From a checkpoint of a small mixture-of-experts model trained on Wikipedia.
Experts: 64 experts in each of 12 layers, 32 SwiGLU neurons an expert, a softmax router, a shared expert of 64 neurons.
Below are experts of layer 7 (counted from 0) of a mixture-of-experts language model. Rows are named router (the router's row for the expert), gate (a neuron's input weights, with its number), up (a neuron's input weights, with its number) and show model dimensions 128-255. Each number is 500 + 25 x the weight over its row's rms, rounded and kept within 0 to 999. Numbers have three digits each.
After each expert's rows: a language model's description of what the expert responds to; "gets" lists some tokens that make up at least twice as much of what it gets as of all text. This comes from a sample of Wikipedia text that the model never trained on. Tokens count by the router's weight.

# expert 12
router:483486491522458505484494487503493503538534475517514495522499469527500504495554527468509488533497512508504488532513508512500465494499506530482533491500478505523503495503511517512515548449535524530534490536539526477494483494548506432540470491508488470497501532522498476532511470476473528465511540499487481507504475482487550497500479466494538468487481447499519482491530518488522484463491
gate2:487531474505502492500459488523510540544515486521481479545512485488509519464500536454449464517525515492477497531467510525533479511457509472496496533536531527520505498522477494541511532507474499442517500554475483505503505497488507519483503474495501565515444493471494471457505525477505478522541519485549518525510470512516456501468511478500519512481511498480485509516503483493518474517516
up2:509466510476483519535502495481466486528496504472497505476474503484517514497501479516535515508545545494574501459494521520523539513494519452501512507541489529519509516481441526515488493514494494464513500513475476521522489492480421466494500485516502460446491531477528515485467503472536497511532469560518456480476485480546505481485466472487543470542483483478477489505491484457513518479481
gate3:498499489524479458442476501493493495518483509484524428521489493498471477447484491490493512520514488517478499478515489528490514528482517505503468509433494547497501479501511543504489562521508527515479473466505485480474513529500524460478530493489482534490481478541467494502544521452487486486520537485498476515486506489449481516521476487500498468494459484489481480541502518508501477514501
up3:529524541476505507497537477526489482481476517550512528466542503494474515499480467498487508530516510477530501538520565497472496534511542499513490469545497532510504532515445471489518486529526505490507502486514513495510506493495471537481464516501502528523519505434542525502466507536481493514476563482554485483489463470526486510478497487495462524470500466561520532454490568517497514528483
gate4:495482525529502570512470540524498513545510554516481473516508512451453465488510488507506520488521550523516497508508514524516530512514518496511518528473566459498512502509479511553512495522498495521477522459491441507519504481474461498477456540496508528489551512524507533481516505518474520481485477505498534475452502499516540525513498489509554524492537459511449500468473505484461528485490
up4:473502474516501480501500491477530475506490534493483492515531508553503516464507490512510520519464523500504495498538535557508470468542507537501495536533469466502484512498533547468514509493514487495503486510518539508483485506538473469511496538509503483518479510486517488502542450480504508501484498576515528496504467524459575469490482462494540492537523495527501481534497533456490511485509
What it handles: Leading digits of numbers. First digits of years, scores and measurements, especially after won or defeating (won 3–2, 1994, 16.6%), plus spelled numbers and due, according, because.
gets: "1", "2", "9", "0", "3", "8"

# expert 10
router:556486513475469506461512478517506467485496533504454444459525523533487466542507499498534496511511490475487501526542516513529530477481495505511525521506456484540562508475469476475503490520546472532501511465503551441492501530507494453504485471496498505486505511470508464522474493491509526487507487514492490489471494479529553473473519486507514477519486500501538523513513459485482469486467
gate0:511523512494490534441491527473512468501457515529495475543523507495493466472494550558477494537529491489460573496512503501557498470505514515462489517463499442512535500521467469529475500499505482470507520503503529472551473484478507501537483481496500463517500494480511482468483493526549514523486524460501510483481535542495496495474548509496557479466494512513484521534535542483548488544515
up0:471530509528524512481509462504473525494458495512522541509487546490489510518523480509504523447531510508524507490518487498473491468511489525494466502558542463467492484487528496517512446514483528497434465537475479548472513527497503499461522543476485484485509517512485491503479462448479449515527514542510511524486514499473536487546480479552504545452526513469472493476505480481502558500519
gate1:512503472504503542480490518515503453508469484477500514521513492485501509482523532512454512529471481515482514546483565467547490528523539510440482495489524503468509500498480482495513505540508519512539501552481487496432508510482450487510478466500507515484515518489430499477462534522466451549482518490497491439477526500515540527511515484487500535482522493527509456454500530493541563481510
up1:535476494517537509519454527490496479492462495515512525525531545498520533554518505504535537504495462507521464472476521501523489531505530532527522510476552502498489499532487559506505487558532561510566493567526498484499510482513498446546500517521497482443524499535504488489489511493500517522504489508488477445518496533493523526490494505484522530483466474495486480520497458493496508508482
gate2:493502509480496497500554511517479500497502529487504493515511476486528480498514529490480487506509550497496518525510487531498483470476463454521499517538519564509497493530490468487497538549521495473544519520490526536523503500471522536537516487497532505522514469513526493452488520546525507513505485507560477512512502512566481490493552470480527527486511526503515492524513495543489465448519
up2:481467532483469519527513538457469506535429520492503488505501508459469511514487494477509487474515496442545543462450488515503556515493497469521521495481475502514489509497496526477502494510495512515530524476488493492508488481504442488561523466494498495452480486502502498511473523521545507513523452547493462523470488471519486486468513497461547509523497538514496465522483509469522506506473
What it handles: Sports results, ordinals. Articles, ordinals and competition words in sports career prose, such as the, second, debut, win, medal, final.
gets: " the", " first", "-", "th", " his", " he"

# expert 39
router:452480518480490503501500494459526496502464508531463524489504525474523537480506491547505539543551485488486490473497537474533479465487524460480475552511511497523510494500492494518486486464496485456531536507539508520539496517495519490496490482518489464548477506527502538469503437525526490521532499520500489536505520522502529532460518463496473510517550497448468511502485463491480523527501
gate0:486513553545467519452490535489496474494469494520495433549521511511481467461486520534485500530486502477454537507494499479516465498547533543453478490502484506465499473522449474518477478463501463473517499525498544467453441478491494441479483471516506475544487507486506501475506486480489477559473506454495524498491522498510524516489536488534535494513499509497479544499498518493514493525522
up0:492476487526519502489535482500510516482451484550505492523515570482505504512520486516519525478541503541515500483520503470495506431511493538479457485507534454501542473526490481547514459513511498505470491524499500537489516504461476529472511523496491493466519537537532464498473470488483437504499550523536486514481517537497508498483507501524484525466505523506464534462510510485503545505532
gate1:483510485484468523498458500453485464542484474509490487491498481464506505465478511482481529504511469503485526499518522487499459489474528486512461505477522546484505485506412515543482473502478488490509488511510502512472527484467493490450503484518546513499458493518527495490472512536484466482474541493527470485470476511515523500519561466524487503498521515500494501490471534478519525476509
up1:517482449525498478506492466496526489445490542466547516533517509458524533536495535525529521520510466493506435479521498519518513493549470513524549508521504510486528521515516532523527511508522526524491493540513504474496503498478506449542474550495556493470472531505455494492508515521493490498515568475516440522453538501523493484502493537530490557475495509517520481545544468505521496478468
gate2:472501473503548515520477515521526541514507502510488462503540477506514521489509517529476488520525497450506495562541501497527503538472504453491465522523537493493465483511456516505468466544482504492499497471461480548492505506506492525517492507500518514502496444499515516448534475492478441523515478530570523494496489523490530477533485483481501514510506523475502485521509496472480519488487
up2:515464515476512547528482497471487502528489530507528459521475485505542483513471493517506509501514497462525539459486502502504512484500510503539514512545481530543527521497460474478499540493511482495506478466552522520534507492496429510536552504501525513479528491459523497505438509522559538521497500528523475482479494497499505474463514490478548487520487513495481487541485547538494493464509
What it handles: Sentence ends, institution names. Periods and closing punctuation ending sentences or citations, plus "of", "for" and "de" inside names of institutions, departments and committees.
gets: ".", "-", ".\n", ").", " of", "\"."

# expert 16
router:530474534499533519502484451471497513519488480515470515522507513519536538506506550488528512507435566516509507537523487455488521505510529485515552512460439527489517466476524503527528514498533457507527548499508507540523466490501496513484526531529501478481477501480480518473543522499471470507508472497502460509526523494508484521518464501502502499438574481532504504539524494494494490452463
gate2:501551487494535518497496471504516530489477505479483481563488502502552512465473524461475486487500537489488542519519532515500495486503521491510526517507478542506521504508469484483486516562508492467499516516471503536461470497496499591513526480470504538492499465488503447449496508503476477521526497508565520507513463526532481493505517485471531490476498538431518483493509479504497498458525
up2:481478482471485538526482526504481476565480496489462515473539539455484482482509466517481497538513485475542493472476539499515546546531523501475505506514467500510498481492499527517474509487533494555518491488493542499487509500485461445526509503536473493455507508469533521568503494464533508490494465523491488463436484516510517475496528460477541510508497493492483491565494553498516484454483
gate3:511458479516503469478490496512486485523461485509508459474520548495477517450463467549452446498495516513476502494519512518527504525494534481515483540424475531483490492483500541483502564554496510501495525500517502496451529531489494509476520498515456555443484456518478451496536530508496461489522514492495500482508510447495478498530513477463521499520495459478512465538500501503496462493504
up3:503506524470504496518490496496514427471495509538504507489502526500466494445509505507517539540508488506516525521533492513488448494519501469537470443537522499506501507537484470537536508469516501535492489457489519454536503475523517505499440461463510503495536519489531518493464534482473502531475525474538516474503478504520459502473470489494442518518464512559499523471499544531503520548492
gate4:506488529506497516517527491519486471577535495519480508508507525507490507465528517503508515472521522513540515472503551526521505504536492505497528512456531496476510520524484533532520472562507498482518508479507454527500492459520485470482497537492546475510542473517508548499533495555512493499473472510488517517454482512497545494501490507500546526503540486496478514473488513481483530484472
up4:504521461473520464465496477488519516507492510511514520468494491511547498502491461513527519470457520511504463525555538538514491496513495546474502472535465459495476497484534548466495479499520504522498526518478507478491488525477463474528525501497462485492490547453511497523525468487494507498508548513511528475510498493471551517505490484469512497492488537499542484486491487470490510476503
What it handles: Digits in numbers. Single digits ending years, ages and figures, mostly in tables and date ranges, e.g. 198|3, 6|5, 194|5.
gets: "6", "9", "8", "7", "3", "5"

# expert 18
router:532461491506534527503476507530501486501449506486484477524516491473559518516522485497503492500471514442515484463460486511454526482475550519476476514455544481472557490551493549487497500536477502499452497521495562507492455499485486542454517523490485507529534513492537480552493482472491507493522467502486489490525495538490543497534489512510512472543494525481465477523549490508553468537521
gate0:534513508522540508470489498494519486494462460520539466538505470496512472518504505504473492495476504453494532508493488501502481485510507516439518504494533507476511471548521491543485495515486500495492483521505508499514460506507509479490502488445489441528498493518515525507504486530504489552481538508512460483490510521520523526522540500471557512523513533551483480510524557471549497520535
up0:532509519525510530475507483507465503521456509530527462520524512485500499498488503474549499498531507518484492508539485495481522472506530531488467499515525449498533464531476510528515465527500489520478460524504516560492506497500470524484509495459487515522544516517536476504477468483474435508471564583496522500462530503492482520504519477510483528465478525507471522452511517504506541523506
gate1:455514473482473517515490493498470491496468531497510463525490493461531480473493492507520512525480494457494512578505547509494465541469506531479460510470551502491535494524468529503483531527510460479527506525476460534527527499467483484505481477480474533494485485499481476520496520483484466535460522524503493506473470466490534525534521499465474486491512495520501471493508520495536503455484
up1:489479459519466477461471476498498493514512514477538521528504538500522519550463497491527509529497489498448467487482511533515489474483509500509507522513522485524484469487501540539506515495513493486543466538515518433505490444460487459520500505519552504466501491507497526502482476511519505520513537506537480479487515504493511484493469524509478565481513504469543534529500476491513523503489
gate2:484502514494543500514480488491526523537488520516501489508519493471519510478496537419493488525539500489425547524516527474490495471485508476515552519553467541508545484523495486537494502530527500492520528526501500552532485501505514530521496494493524536505517497476503479466512537499509494503511519511537496551503466495559478508490503497516531492458491526468504457534553517506496490458511
up2:478466525502469532517476502479465488565483529489506485484467565497519467512508498475530494478539493460515527495476510482487502495523521489508541502534451511482519492498426480517446495471472490526486469485488510534507482497510454487512513487510486512476501482462519490494443524536522496524496487522517481523451485494520508457506482494509554500521465514451486492550496537491494500446517
What it handles: The and paragraph breaks. The word the after prepositions (of the world, in the), sentence-initial The, and paragraph breaks and == section heading markers.
gets: " the", ".\n\n", "\n\n", "\n", "==", " The"

# expert 30
router:489484509500489509497553514506483515511493531496479515438504490522498496580537468476507505514490475516493456542536494477464546486484510515492475522486519479483519498459487524459502477482501539508505537472483488462514499487490555451452518532523492513512463470458511475525510462535511471489469469505483493550474460474507574475513490496487480521550498517468539489518501485534484514508478
gate0:517502514495499530473491525483497474455441515502494479523481512498482466458507517533495517520499497522476548516512504493533479498500555520460469480502512473435471462526490492507507487495476500484472500513481519484481473489485478492504465483490525427486558490497526490476464477489500441557505538494551535506466493512509535484507521506517498523484517499495505519480517502500547550532522
up0:479523490514512516482474511516506535503496458523548463519505474460498506523504491466513479469548516503502467479519468497452520431473476487515462526514547465529518491518514496536510477492496529480495474530506463528481513494488490512489547531488477477486511539501514489514513474496530519492511532533503490491515555533488480524498516482518507514454526523535459514528506495488505498542558
gate1:506500508499434503494517548486454452485454488527521476469481513466487519471489486499497550483531487510462521530523550488499514519486520497483471510529517504463481502481466553535509496513500529501512509499509474548435508530485515466497506430471494527447492510472481486505480501514509491503502534478467510474457511492503477540493546512506473478486529492512515528468487531484520525490500
up1:538498495503487506501486514505503458486524555510576478495494529508468526512471496504523534491481446509486471498532528486484496499485525548503481527528518490480434505483518563532466488498538509524515478531504522507489502532504499465521503505452511511427539497495464501511494498511493530514519509520489509493508497488463528512511492529493499485492479524483553506475493498482516495432483
gate2:532520511507573506511497479541499498537511495537493472476522525500505466495454506480499466491531541478497531507545504489511513516481523469489502531554508528482503479493530472527479499544521503510493506553484545532501462498509532551506489503485481520514495458428479492510502537536497492480475480516581495520495479469521517486480546472497530490486515501461493542505542485516465466506500
up2:492456495469454530520484499456457494492487506423447481537473516449493502505502491492532525520516515465526542491475528498495515467524521502517559492527470479549527503487479470493521540509495513502504475457513508493519461485456465481517522487503488511469501482485485467498442490468515477515526465516476507490494521498492472472458509502501525493523517506480502515542438517496475520440505
What it handles: Articles after purpose words. The article the or The at a sentence start, for after mandatory or option, and verbs of permission or provision such as allow, provide, required.
gets: " the", " for", " The", " to", "|", "The"